{"num_hidden_layers": 13, "hidden_size": 256, "n_experts": 192, "experts_per_token": 8, "d_expert": 32, "d_shared_expert": 0, "hidden_act": "gelu", "moe_layers": [4, 5, 6, 7, 8, 9, 10, 11, 12], "router_score": "softmax", "normalize_top_k": false, "routed_scale": 9.58, "balance_loss": 0.000218, "balance_bias": true, "n_groups": 4, "groups_per_token": 2, "init_std_router": 0.0201, "lr_router": 0.000797, "num_attention_heads": 3, "num_key_value_heads": 3, "head_dim": 128, "vocab_size": 2048, "norm": "layernorm", "norm_place": "pre", "norm_eps": 1e-05, "positions": "rope", "rope_theta": 10000.0, "rope_fraction": 0.25, "qk_norm": false, "attn_scale": 0.0884, "tie_word_embeddings": false, "parallel_block": true, "init": "uniform", "init_std_qkv": 0.0236, "init_std_o": 0.00377, "init_std_up": 0.0236, "init_std_down": 0.00231, "optimizer": "adamw", "learning_rate": 0.00088, "beta1": 0.9, "beta2": 0.99, "weight_decay": 0.32, "lr_head": 0.00528, "max_grad_norm": 0.5, "warmup_steps": 299, "schedule": "wsd", "decay_fraction": 0.471, "decay_shape": "linear", "final_lr_fraction": 0.02, "batch_tokens": [32768, 65536, 131072], "max_seq_len": 1024, "doc_mask": true, "train_tokens": 434700000, "max_steps": 6717, "dataset": "wikipedia_en"}
Below are experts of layer 6 (counted from 0) of a mixture-of-experts language model. Rows are named router (the router's row for the expert) and show model dimensions 128-255. Each number is 128 + 24 x the weight over its row's rms, rounded and kept within 0 to 255. Numbers have three digits each.
After each expert's rows: "gets" lists some tokens that make up at least twice as much of what it gets as of all text. This comes from a sample of Wikipedia text that the model never trained on. Tokens count by the router's weight.

# expert 44
router:114164116154107153163104130143132098117092145132126108130142083116114123134103132150144177123144119149139172156091136117154105101126122102147186157117086134111089134147083144111158146163129146069138095142115143183135170092157116090183126111164101097107125151111162153129133141137174146149158139124114134100129098106125163165119152153096153136087147122123095100089118098157106144132123
gets: " and", "ing", " while", " with", " as", " which"

# expert 132
router:117162159131120139133145135151176096124116151102135112132120137130116110121101117131176149128185087126137134121115128097139070173119105133121166139147111130106156124128159104121126089158142138126145115156154153144160141131130086140116078099133172106146106164114134161119138142133152140094143133138095143109125086129153160133092142108160098137111136142156079156187096174124119169130131
gets: " ", ".", "-", "|", " —", " 1"

# expert 29
router:163137100115169107103157144125151153081151147166113145127131113142163138132109153157121103110057113095131094132127132133098127113119133097102107082130149139143137141080096123111112122129108133117150195129118142123118115127128107110112155139127078130095133120127138167147168130127123112136115150077117125172080164177108146157118095124148149087186142105095167159122125145156117115154160
gets: "s", "S", "te", "ing", "es", "ed"

# expert 36
router:117157104123128099135123111166140153096084147123078171137156115138097123098107142153130091154141127137119158122083126106142128096162131142180155160101107170123097107115108126115163121124112117101126156151122141134088121110112139113100111114124167143149097123097127090114087141105174082161137150163112101096152160103132187125116123103123148088078148085093083105106104097158093170096119
gets: " in", " of", " for", " on", " from", " at"

# expert 90
router:122150112109145118153097113125106135098120110115120150132137099155157103146145101108178105129132121143096127156093196146127114155135136145097088128142090103076112140156129159130132152118095114118140146090138157112120154105110147089133132190149119130185108157122137090118119114140111136134085140136150149093168100089120121118109084138103100124132140106144099114118098122108144145118120
gets: "ed", " was", " from", " would", " had", " with"

# expert 24
router:137102135123109147100125116142129143129156143160168116106146115147168148127108178150092160107144122140130097104144118132116138073094145103088121141160095140124125178154163098179090112160140148132172157167109128126114149068124142154102137146154114121105159135089125124119105136155121138138115117116150117162149135128142128121160102169072143137150118092111085153120147102148113142092131
gets: " 19", " 1", " 2", " 3", " 18", " 4"

# expert 25
router:089155086118128135161122111122150095143114099142107176124125166096175133122132132160144131135145098111159147115152082103149156127130114146165152174115136093132150142127144117164170138183162124117103108131124124164166128139125140158154144075143109107115114102157167162110111157163156103117170115120128135122095139149120127118137131105162131148107136170134116121120134169114109132121092
gets: " ", " first", " only", " second", " most", " f"

# expert 105
router:169110163148123119116151107157152137087134088142154162142180148150101102144143157155154145095131081136165104145137161138130126130117140119149119126126121159117142150112113128094134092117127147115134112075165145124092147163102145137128079171129159107132158138134097120131142122156094119149166134154119123118128149100153157112146135120150157172122124088129153090123079126133090103137175
gets: ",", " and", " &", " was", " (", " is"

# expert 66
router:114133106135111127124141122085122141133094137171131107131114149091102176092127128129147141131146103103156129129137106158158139124140133156106123164104145147132159146094140169111135137114111159118146128082147086142166144153116089135127116116101117116126127131124161140110094155115126145147135169157097174122138121095168129147096111116141154133141162097157141099131142118115098122120120
gets: " |", ";", ":", ");", "---|---|---|---|", " –"

# expert 129
router:143072120153117137129071114147128123143091138096117115130132184152172108167122177116110108150110150106133087144169102148108140134141149138144173138103105145171122121161133120128085103170152135139095105110100098139128130114140109134136142094114148152098084099121115171126099173122188096136136085135111070113100118165161096129125128111105157108093109150175122091121121167131104161141116
gets: " ", " a", " re", " f", " be", " an"

# expert 37
router:101115114103159120132158143124131133110128113169139151072127066155148167099115140153146147140148120157125134117127148108152128127105111129148126120125133093117151175145121122107122160143104154141120150122128164121144123085111098122139142161086088116169111137128132131163119106174100160142082139121137130095158133102162136142099132155113125122150137081134098110146101141131149144107167
gets: "ing", " include", " con", "ting", "ction", "ating"

# expert 34
router:135129122149111125098128102126135080149128130160152141142149065098116181091129125119154103152109115154133157162119141118144097102129144134133138155103101100107103145133136106121169149173120149138107131085142091154106115130127092118112141129101137102143083148100119153131124136142122172117126148089128139134095169160137184133139141107146121120107127135126123110184139087136173139123125
gets: " de", " in", " In", "-", " of", " De"

# expert 43
router:128115163108088119120111124125118114150142168155116108087154132151143143138154163137097125104150105148177119118117144150108086129115130068086101144161091118142077143153169105179117140174120144154105107165173105121102097109127130163138118128139141122148171127081145115113099171087141128110116095096123141124099139145115127108135106141140112139134118147136143177134148157138116181119149
gets: " 19", " 18", " 17", " (19", " 16", "20"

# expert 183
router:158172126120090136123145097148100161177133094104099141094148130147139149131077119103109147153088180094088126139098113160120155107172146123106139157086157126158133097144169127125120122127125159135170163103139081101131105177109140126137134141124113122114108130133159107171141131138078136141125112132105133093072121114120099101138149156155143146131141161150101169163120117105143107153092
gets: "\n", ":", "|", "==", "′", "==="

# expert 179
router:140156097141182095119139146120101141111138109140113132095111152104176157124130077124125172100138121121125109130143143103131142114129139131129137131138138149165126128065103126102085142093129096145123144124097118125128160143099153138139105128126119175118113157135153107202135126126158093135116126104157135155156158101134155158103122122101123098125148101120104141130134115158147135141163
gets: "er", "ist", "r", "ian", "age", "y"

# expert 173
router:146119152127113107138136156091143122098089150099113133114132155149118159108142095146134145110124103095154168154099128115136099149131133094133166142104103139127139171134128092121140133155127124145121086090136158143131143179127125111119098102168144141149105156130129136114168105092125123089105146108089163107117101146117134129070147112155104118139115095139140124128101144148122166171121
gets: "th", " list", " 1", " I", " A", "in"

# expert 171
router:128175096095159168117131118090145141105164108108119116125114116129141142161125141132127113126138178134127142089130138151116165117102134158114074113130143136130133109074083139113069073091162091141108166161109151115110139122113148144152152149087128133148151119161122114151110074102103083128075144127096173132132133094121128125146140123109104120151136105147138162124095162127130067140154
gets: "ation", "ition", "o", "ur", "a", "it"

# expert 114
router:177100119150167105154106126147136112120119131124127100133094170146138118165136131120106103126140119115148102138123122128071108099132117135133177113088111148090121136115088170116121122114138135160110099150145162146110138178119109148149134125110163132129095116155157134115102146075172110108155091173098120157096103183110077145112129145119096147145141126130095097106094144112114112166134
gets: " ", " a", "-", "y", "ri", " an"

# expert 9
router:129121125157118174131109155147160126127112129126125119139134127121095153095127151124126118129154126141113129169121101150150122155119116147129167166126095153109102097148125155138146171114099138091158118130124120160096105089187129102117112092149120100114088180092122131082112107117138137125155084154130134086082109117135118147141143103090119113119115114105121102114151121111139184124108
gets: " of", "ing", " by", "After", " after", "ring"

# expert 177
router:109092097121112125095108145109113147170169132133134115081104092169152137148104115096120158102112115118106163157079142120161077101127120152078138086164138132135155096136125147141158155119157059092155117132119127073146137160174166146148134110162134121142135168117132131135130137123142133154114100104136146086138154121108111172076121145102123099152125111164139119157131105125138147120115
gets: " one", " first", " the", " a", " two", " second"

# expert 168
router:141119145112165143127161101147130154108159143108119124108113085129123096117106130144082159131103147139139147141104129108131129144149184068118108150152150138116138145116123089120086138143117136122159175101113140096078117098138147146102125164146141138167127116156148096153109110160101119134121089095142143135164171095138126101115123116146166094121153099108150116106124130149136129122176
gets: ",", "ation", ")", " (", " September", " August"

# expert 55
router:157131156149180101114143153117124106108104096080099164102130125129114129120141100112158121118124100119130173160108113134135085151135141091147145148125128147148158132117114118144143120139151119125139111138151150082108145171128128142094113115172188127113162123138108133146136111104110101057093131146109113107128098159139149133086125098135098127138125161109093128130129150108108194130109
gets: "e", "u", "en", "ar", "b", "d"

# expert 125
router:140111118162117095110165120129101169124124123151155163094106138108125140138136127089143113141153125117162134071174129130126107089159107164102095135126146083098135162139128153122113132150134126146121153176137116116111134133103159151124134110120139084094145079105098128152117125124096110090102161122125139148164110134125134147169119072173125099138173167145121148089116167158107115099092
gets: " ", " f", " st", "ci", "gi", " p"

# expert 93
router:154140138101075129143116139118143164131145147086124127169131159170112109154119159136146111098098151119109102102100164155070186164096106134126121089122141178133106072127105144150116099107133094133120154134160107105083092113129108141147104144125134087114173128131118105110128096126083109104093132107151132164113104155103108092125135138144081139154111108120148144121128171125131116122143
gets: "t", "le", "te", "it", "n", "ard"

# expert 62
router:140104147103096084096112103125124126102076102119121153129141169154107117107083111085106143121128139143131132154135129143121088137164115151126154151108125156125161091109114130119139105124133095153119125074149142101133102170095144120135125128121175157131113077137072101139141134107102116143092125143089136125090151108127116143137128100147121157083155100155160089154071153162156128181110
gets: " in", " to", ",", " with", " on", " of"

# expert 165
router:166103079133100131140159102117173171148117167134162124167141130136166107108127116139105179128142098101118105137120143171140128136171078147103133096083141133129148092095163135082128095119113152085082100139174145120142143140125131124103111149105163151098144140136108136101166124090114129133144101154109150096105119098180130142156135110105126134143136106129152087137161150154097138133089
gets: " |", ";", ":", "===", "=", "/"

# expert 175
router:131127138096119119113112136146138107150136094080125110146115120133129113150129119114116084098123156078104125129146084104074122176172140100114174109118157094158110150157142088125136127153124153100117116112103107122105146162129161125090119110144185126141111147142143105080148092122179115102082102132106134116123166134106098124103173144148145111116097136112101154136131136099154107102121
gets: " |", "|", "-", ":", " \"", " Party"

# expert 30
router:110095135119090149095079113156122132154118175111177111121138140141127136140135143125084139155127175154130109105127129150114172124092122099084102124155085144118104137145180096160133111128107127115146133149078143135117108084165148157112155127141172132124135137101130104138081133159124108148121095108160131153143119102150127124112109150090139104138091105166133179109147087122110166105126
gets: " 19", " 18", "90", " July", " October", " June"

# expert 70
router:112158161111127140146158120107108133121125115181082126137161108132145184120107146132132137077117099108131133103137108108119148156142153151089085128143139171108128140097152181119104138136146154114136127088165111164107170130137112134102123160106139147122122145161152140178155132107139129139109142141112145101108157093173145134107120153117165145124146092160080106138142138142096117091107
gets: " |", ";", ")", ");", " =", " –"

# expert 89
router:109123124141139153126080121119142116182158088099144060168124115140150096166118115142128107145167110134129146162140173094136118137107131164130170131092099124071122129177147121135133129110133130141113140161116126120177141134140130100161145123133160097152111145130146156082102113122131102132122092145147115126133091137124104100162105143117138136184142133097088150126112123142151130136112
gets: " I", "I", " con", " a", " O", " co"

# expert 79
router:160117118130152093078153129159155118120141106140088112135119169135132098139105138135114113113120090134130099112120156143085115165135109122118154113146143107144136123182126141132126060088146128107156132145170126092094123126128131149150115132143092139150112094165144100126113106123092130113127149159122113153085165161106118108139125144157118157126132131101123182123134186134158093118122
gets: "ography", ")", "re", "ation", "e", "p"

# expert 67
router:092139118121093117115115147155101140145100151132076160112155105126134127095123104081128134125127121174086174159082153125108127128160167163179118134095102148119083118141112150117148141167096110132108160115147126137091102108110100109136122115133166137156116141093090103124112180141137133145097156137147105094130140112150149140157111133099130102099130090139093087156111105169090135110112
gets: " in", " at", " to", " on", " of", " from"

# expert 100
router:118127134067122154119107111106142083145158111120150104155133156111113123174140153073149123173123120135120126092109105096092089140112093141115116104123148117161109126104126158121146115119103147157163138128161149141127144112108129102163138160120137150105150123143156102088100139142102138117148130097130154131101111144098187121142099103136139127124087141121103175133105143100110096121128
gets: ",", "\n", ":", "-", " (", "us"

# expert 81
router:170093140098141084113121107125149137121135089112106146110142163098119102136164098099169146091126103116142105107151165132077141159132103139169162100089144167125140124127101113149168124118098124128121092140140116116111126176129115106126076129149166124125168174151132146144140094160121103080119144115132089096123099152134117124110168117137096095130140119092130137139122142128100206143123
gets: "F", "re", " de", "le", "c", "ne"

# expert 131
router:151164155093106093128128144112123169156149170110097132131097156139087146113116153122112116142126153144104091085119113154101156107152152118101114147162147167145129076144078115153076138119120094131081159109107111109085113107134098154154124124104129139095141122150096118174107120100121116118109126111130119116180142140153137105162115164169096118107096096128163112087145148172160129114172
gets: "ry", "s", "ia", "ce", "land", "my"

# expert 74
router:127103107127147112119154143144117069105085115134133129112160103129127170142155076158184117141125105116179181153083137108159123124129117136159163135099073104129142162130129105138150197152102107173152101080121140147102135124143139127087106120144112134154087156124126132171144131127133187121110156114141158096137126130129148129113168122124130104104137078115157106101124082098198140143141
gets: " is", " also", " with", " list", " has", " was"

# expert 137
router:163148109098127085157147146134138120152154091093102125123129138128137123140151121157165125109126141117096113132153110104119163123136126109104104101145152130081118131141084097131111094124120119113130110113102121109101136172112148134114118156102169150108122150141145119110165113125145096130158107158129065155148161144126101100111142148146143171128104146124150095096095147077119111187178
gets: ")", "\"", " (", " a", "}", "=="

# expert 187
router:137133134128126128096144076167097104111149134134162086164117111082103089132150124157084171134170182165118130118177085117150126133145114154154158162135140083120121129161145134120150125189126172113173103136116113140135146092145145108132115111136113114146146134109142125127127151141126161153147095131128150163122091080125143115107129142099162088096115141136110109140165100090132122106103
gets: "\n", ",", "\"", " (", ".", "),"

# expert 63
router:095117136176139148130119140107100143145102146107128136074174132121146140112074132106112101148110154102139150138119138100121142101132136127134088151119132157128138117120146155115121148109143145142138150086153093135125109091100132164129160119098149094174074095107129150165094168117141114080127137093138116121133106143132115088131095104169115122149143144120127145129140114096116158115133
gets: " A", " S", "tro", " c", " M", " V"

# expert 151
router:100139113106160144093155079149097125156143123113126154108161096112164098106115089141102159150129139124113167130158096099143131098134111150127120153109158074148141103151156145135150139150108160151182109140110105134150151096093142118156126142121096085105131144099154139153111160146135158150144146139112146083120093108141123146135160124123162091106158159118146135129159058084123117148140
gets: "\n", "'", ":", " (", " \"", "\""

# expert 56
router:129125156115090088119131165121123116125131153131097146112139137131060145132125167105135107122105139134151101134117132164156162112118114134121144101138118147168126113154144144154140146138101112143106089084167099110133110123129113136085115128099144117158146069115084130143122136137124173119114140108147099155094169162124131165157131117143116152082108125153174142158126121116154079119103
gets: "W", "N", "E", "ed", "-", "ate"

# expert 134
router:148162095105120178126108142104147097118153149100169131160157122102152098146141132083144125149168118142093129113108136073129108159135140145132106107094140123165101153091100178122147128118100152158109123104150137136117150099098108126122153130125136134110150132144196102077109155132144143114169137089128157129108138117110168095130122108144145103146091157083136154156128112100105084125141
gets: " ", "us", ",", "-", "==", "born"

# expert 0
router:121107154117083115166112142151093143136116161102089102139092153117102128146092157137107118148135139130134073085114092174122156150147166110136170165141112165155083109153122115166074117148144094111111160144108085158129149097164101105168113103118129148100095126126121114110111138114146113137157100139111078177158143130131116142155153152139143126112150138144155101081139172155155152134137
gets: "ity", "ence", "tion", " that", "ation", "pen"

# expert 117
router:110118141166166176104113124136120120099152115129178134146144120123114131103157127134140100167106139081176113117086133122182139108090152097131154144126113126142118142096169121132172123119144146088121109083089132164077142098154134110119141129166139081140121161115127150079127115156166151113122174091117114119147124157123203163102163124114107130138129120085117157141167096123130113099092
gets: " /", " In", " W", " The", " O", " A"

# expert 152
router:100147116111140157151104102145118093160113102108165105150126089142173115118146180140119109095139144106096126132136098111125132158165125082106150113107168091151099137146167108104155137183128147086132133107112085149124158143134162110147136095133156116130093144157168152080157125128182145121106138135109147071083151105159114140127151137148141075115130150130152109105139088118110145098086
gets: " |", "|", ":", " the", " (", "-"

# expert 57
router:151151146108091091139122113114128138141124131118143164111139176134125148127103132092150143152114118135143097126111147142136064177145111119125140121102117137141161114103112170128129142126131136143119116127135064144108105137101118146116095141164167141115148090114091088176110090158096168112117139112120124096111120151131151107120167117131061124102151105095111164154159117092130169147115
gets: " de", "l", "e", "á", "n", "o"

# expert 140
router:076112153119154158123105129129106123127170118125143076161168148129145107104091136132116112143150158109132139138137151131124136151116152121115160174142103079079124168125173110129103079089188161145140179119125115148142131121148091140137137128148130113146096147103105110103123157169134093114128163116135136130121091156115150118154155148139140099116142119097124163175123085160142131087109
gets: "S", "A", "In", "M", "C", "T"

# expert 167
router:098145154109112114156135143125116133157128155138125140126092120159106156091157141104149142133152143105145121134071125143108125149147130151145122119093139091102153110138118123119131192124090155131084128127120087111167130130134110139146138106103143049164138084125103107139165148132131128130111168132119139062085133127103116138105163110168124124100145133155172157090164104107104132114108
gets: " |", "\n", ":", "-", "|", "==="

# expert 73
router:100157107128136134122109098116125096148125118128141096113150155139140123132090120090158103121100145100148147122163091095129120095147132177115124163114114101099160171133153162120121185122154129162100137176119105119134148144107156147147128076127128091160093091085148149143144146127115103124149150083139112115140127140104080128158133071168146125129174130141145160126106125135140131129126
gets: " co", " pro", " re", " Co", " O", " lo"

# expert 13
router:159088130155121133108159141104145143096117123097155155118107118135123135104146121131138136125091123082106128154096124146128120144152123093145113093121133128135151164107160122133139084104096130178147094114170154096133109140101117130100132162134138163102151114096134137102175129104114090058160135113108157161133144165137130104140112141147103148168137135151073154153140142145120160145129
gets: "A", "R", "S", "N", "T", "M"

# expert 174
router:153153113158110156123151149083130144143186153095143136166118122130148123128107138150107146125119126138127128112080151164135132101139130151106122126138105158121129091129129118128068111111156093088116131136131146124122094113173151156146145167087158140115063092141100140121096069082083124139109100119117137140117122116123124141113103135115157132128156095167129118132128177135137086152138
gets: "n", "ru", "ite", "g", "it", "u"

# expert 169
router:183114139113116095120138109141131154115136101105123141152166130153142115165145118146124136104120135100082089125119179167085122122141088143135098106098160141139148133162132195133119091108081154157120105113147135076114130140092157127108090176136117156105183150137137099122139094115087113098142129132151137105115121132129110100125123157123104149125108106101128126165143158102103155138116
gets: "'", " ", "\n", " \"", " re", " ("

# expert 17
router:104087138127121133093128158099105120134137114176126103131152119137152101141148168143124138115143104136138093144148163096165091109086123120099147106143123091122086182127165085125152101126158131105144116169152151096146144107102089133172135133153154119089130126108150177123140152131139107107151144099138149154131126162110136103129079145124152139112132124122078139157125140157107131118090
gets: "1", "2", "3", "5", "0", "6"

# expert 47
router:105144128116150125114124156139119144130132142121124084148093132141115133114123155093096103133107112138101133120139169164153110181144107147123140126165115122145123141117143095118167125134113061145158133120115152104163104101118138141128144128162134153170137159108143084142128079132130176133072098148141172154160109117152101121115133128067140135125151103115120102121115130159151158103103
gets: "ed", "ing", "ough", "ted", " years", " held"

# expert 11
router:129110080134092149169107099152172130098129084165125130136167110160116146114147142143088132138166103109073141159094088118127152114119108121105117155165159131136111082104085119080143115085157118093147138130133119168103091117146131092168145141141134165127102121148121123101090137103109126168144143097093120103146152125103123168106106126129131081139121117151110087153129109140093164156141
gets: " the", " of", " The", "The", " this", " a"

# expert 12
router:130127127129144113175100121144149094139089135146157137121109142082095122093137131165114149156139118114191137110143119118154170088113153148102153162120103144121153131152149106146117109114121142144133140136139130187117151124180159145177118119137106098140080150102144113072107093108124117123132118144110119148157135118099110102127147124113142140097134130120100109085112122115143121163145
gets: "s", "\n", " in", " 0", " 19", " 3"

# expert 18
router:138124170139097129101087167107138158129130136136132131099148107148104154104152121124109134097113141159161103133117157172116167146125130118081132133153114155087144123101143115118131086119128076096153122162129163085131121131160102147115079097131175174104155160159148127123171110144132113110090112098129152161147099128175156123104099161119124145124095112143132152113114142144096125092106
gets: "00", "1", "2", "5", "3", "0"

# expert 136
router:097099118139121133122186174096133135114153149122151148081127103127166143139096097110094140121167133143120138099123117113112131107131142141176089110105137093110104118085104155121082118114139142126106189148118133144126130144113150159149128162127150156096096106095112133137113169120157122107095134122123091110127167175164087136139115109155110106099132154170113161134106144140105114139139
gets: " ", "-", " b", " f", " c", "li"

# expert 26
router:158109110155124145086140151139131151118141147103166141095112146116104115101137094113137149114105156119078108142101097163108155175150082116142099080140131146122142110115150173113124093113112152148152087125162150105132098165163075106089077101096145147087154147122109128131164103138121099105129153158107132176135126161203129105143105150138103141117139121183120145143136159149091170133128
gets: "A", "R", "S", "E", "T", "O"

# expert 178
router:109081089185101138144110106134139113179146147126171100152095089123148143172101155164114094144133111124119141137173148100114121137131127128132127154108110138108096132166168116153143141129160085150108169183115122104151127151110143106121120067151109126134089149089118152107119122094150126135147118097099135092109130149124101115135118092115128141118104135153139125144108112173160094145116
gets: " un", " su", " ex", "un", " up", " not"

# expert 23
router:124100124135128106102095138119087127105077130077117153119126145170135147115153083154076130089134140127128173157164117158145128157159157110114173132142124136116138130116138135136153124142135070123120106108140161096117110154112145133128115086162172143130147109145099091161119162104135113122110083145124135102110112178121078115118097105133102114096114110147153100156127128146123181117124
gets: "s", " of", " the", " 1", " No", "y"

# expert 46
router:124079157138144175131141125139138159125104102132091130095144165117140152147115132127133057133097143089114128112087139115099141141103130116135076098144148165110130139151125172143127125122126146140135131093185132113093110113166135105107150177094105092126154121149143117110093105096105089080121149118131132117098131159166088092143110142155102136159100132128139160131154143147108140101108
gets: "k", "C", "S", "n", "y", "d"

# expert 133
router:158100140135093131115109102117122119118134147136157130152136147128086096164135162174102164098149122142177133182113143147124122142128147145177134115137164134121156135115095068091126133152092135110142095105117138106163127169117148093078092151150154115167155124141089103136136114143090102135142125150140164130119174105132119080117123107162119137101153093156137078123109130154137119119133
gets: ",", " part", "),", " (", " Ad", "art"

# expert 163
router:156167123082161082108169134093122151103150119116095137090119142183116163111120119117121105093113148130120096161147124125129089097138117121120113076136143130128123141109098104115112143090133049154133140124121111102149130163100140133102130145106122136149169088161100117176179112145138159116120138148096112139104175131103151123111152131112122148115141111118147092123131154113179083155141
gets: "'", "ition", " Championship", "port", "ist", "ion"

# expert 60
router:111128079092171129120095104099131100112131144152155100124167090135156138144161096159161115155118123161115124153122163087128095108127154133086130098116130136144145119101101157123120157113132146147099158115150147114143156110120092065099125156146088146145149154142153148077118143157137143140116109084109121114126166095112147125130119108098137107160142119106172148154095123100154089157154
gets: " is", " may", " can", " are", " not", " was"

# expert 96
router:158115113170099131122134104165137102118098160101151149155128120109130156096170099108153111141166093154098132106162119126126075129137134138122116126124127142110156091165130127147137101144150162143147119141165118119129088108112104164146094132137105151102138120116126139095083127068083147147175141162114134159158104099096141138159149118133154152105146182129136160153172103130097130103108
gets: ".", ").", "===", "==", " ==", "ir"

# expert 116
router:100142095150156126115125153142125130151160140160156139130127106124123090172099121127111086139158118085156154090175121134096160109164131167134117101088136081094110171124128162109115112103122112112129134177132086103134154115094158122148117110114157094107161141101086164134116136129133144113112142107099127159161151132165118146153094118149135133182157158085130118095128148143110107152121
gets: "y", "s", " st", "en", "or", "n"

# expert 160
router:143122131142113144115109101147154090165102124109138115165139082090142115113152128153109122103177107114156129149166130115139132146154103124117171134096133119133142150123160111109152083179123155102133110129085123163158148159101120135119129084150150104102132162110125152124131129123165135139130142111116125086122070106176128139106177120084144120124150114136096135136124095135098161116074
gets: " |", "-", "|", ":", ".", " \""

# expert 4
router:129130123146104125130140103138099118182142156122107131140086108139151128139102112131102119135141118119161102088133121141135159117135136147122124161111145156100104100177134121133096116139138106127101153128083100138139128091120135111172135075105132095101095124104126166145126164145159088118121118136121090150108127156122096115163097104156148096143153148148144156088181162117136159160165
gets: " de", "ef", " De", "e", " \"", "de"

# expert 15
router:148102108140098126133117113153118139165131126126128119136123106160138154116126122125113085126107129106113130093074156131111105167109111150114146099104119111124132119166142128088170126133101113130137107156120098129130124170161139141125100092107155082176140077132155095172121082137137150088087123148114142114115124166135114139128134133121122104137134133142065120108111141144144140084112
gets: "ing", "d", "s", "ed", "v", "ba"

# expert 120
router:122134126153109163158100128104079140138131135115207116153115141130162082123133092111114145160138131114067155143130176135122105154123085117138121143098097096132105117160166121111150136153126120143124123154158165123156106119158151110148129108100168105155136135146104101105114126165119162121095117122132142129140076138119092126120114144085127129178145121106094100120108131113137133131142
gets: "ed", " ", " re", "gi", "u", "ri"

# expert 48
router:137089109103106127146155148123155098163131177135103096171081149129146134131132118120116085159123110121148105139156111163073119118153132117114166112112101152123116120169147087131114158142107091141134096123103090140176125085136102089155149093168070130086078138073143164135124166093194148153128116152126124169150114121118089106096147109103164126111126115144124104118152131118183127167134
gets: "ing", "amp", " with", " order", "duc", "und"

# expert 157
router:150139120124130143108176122166110132158140092113142127159166095129159106127140127145111134102148159104085116135133129130136163137136127143086104107120162115121099122126148125105124110113147161147141117114136101133137198123089144083122140149163145146085132160136168142122166110132098162131143100149106131083085127125161096143153131165135143082143144130133140158110154086089116101136106
gets: " (", " |", "\n", "|", ":", " \""

# expert 176
router:116134137117171106150143141133145172086159115129144172113152106116138105176116108142113141107145101117116129139093188077140119085158115114104107110141178133157164113103088152124110115087142122116099144118106136125110136132094170124171155172110146130123144142163121090113099111145103082135131160103170142111133172124113131131121087146121097124190113129117119117133132121144116136150167
gets: " ", " \"", " a", " that", "'", " an"

# expert 69
router:098106127113100121098131142105128133126109165168121129091148150126110154097098145150138133154122160162128120133125117164141140097120111131104096118150140174151103093107134119129115130143121135120127127118170091110147103151102095169103118152085161091116161077124104099160114142115076128133134146141174119149133177134119132115145107146158150138116152083180172127118135119139153122110102
gets: ")", " 1", " 2", " 3", "N", " 19"

# expert 35
router:162096198149085125101125128098115148137081120122102166152147183137136146127153146158114109120129125118113075116078141160099133142143112124150119109127135188127149126115128144138111145119143094138112117154164152090107098147142113139141114138111178134104098143141120083113148122078116107111134123156128109090105131177142097135181087115157118132117091113126174147100121164127124137103100
gets: " to", "y", "ma", "ro", "%", "4"

# expert 127
router:129156138162142100127106138161127158091115115094117139139118110131102122121152107115099176118156093148103137092171102084104105119143138085146085119144159146128156093098130108142095138089135141160162156147162131156135118087111130158172128165117074166109132154139130114121130181127123110158171137157135137144151131089104139099152109138147159140124137147111119158141147099136098104139180
gets: ".", ").", ")", ",", "'", "\""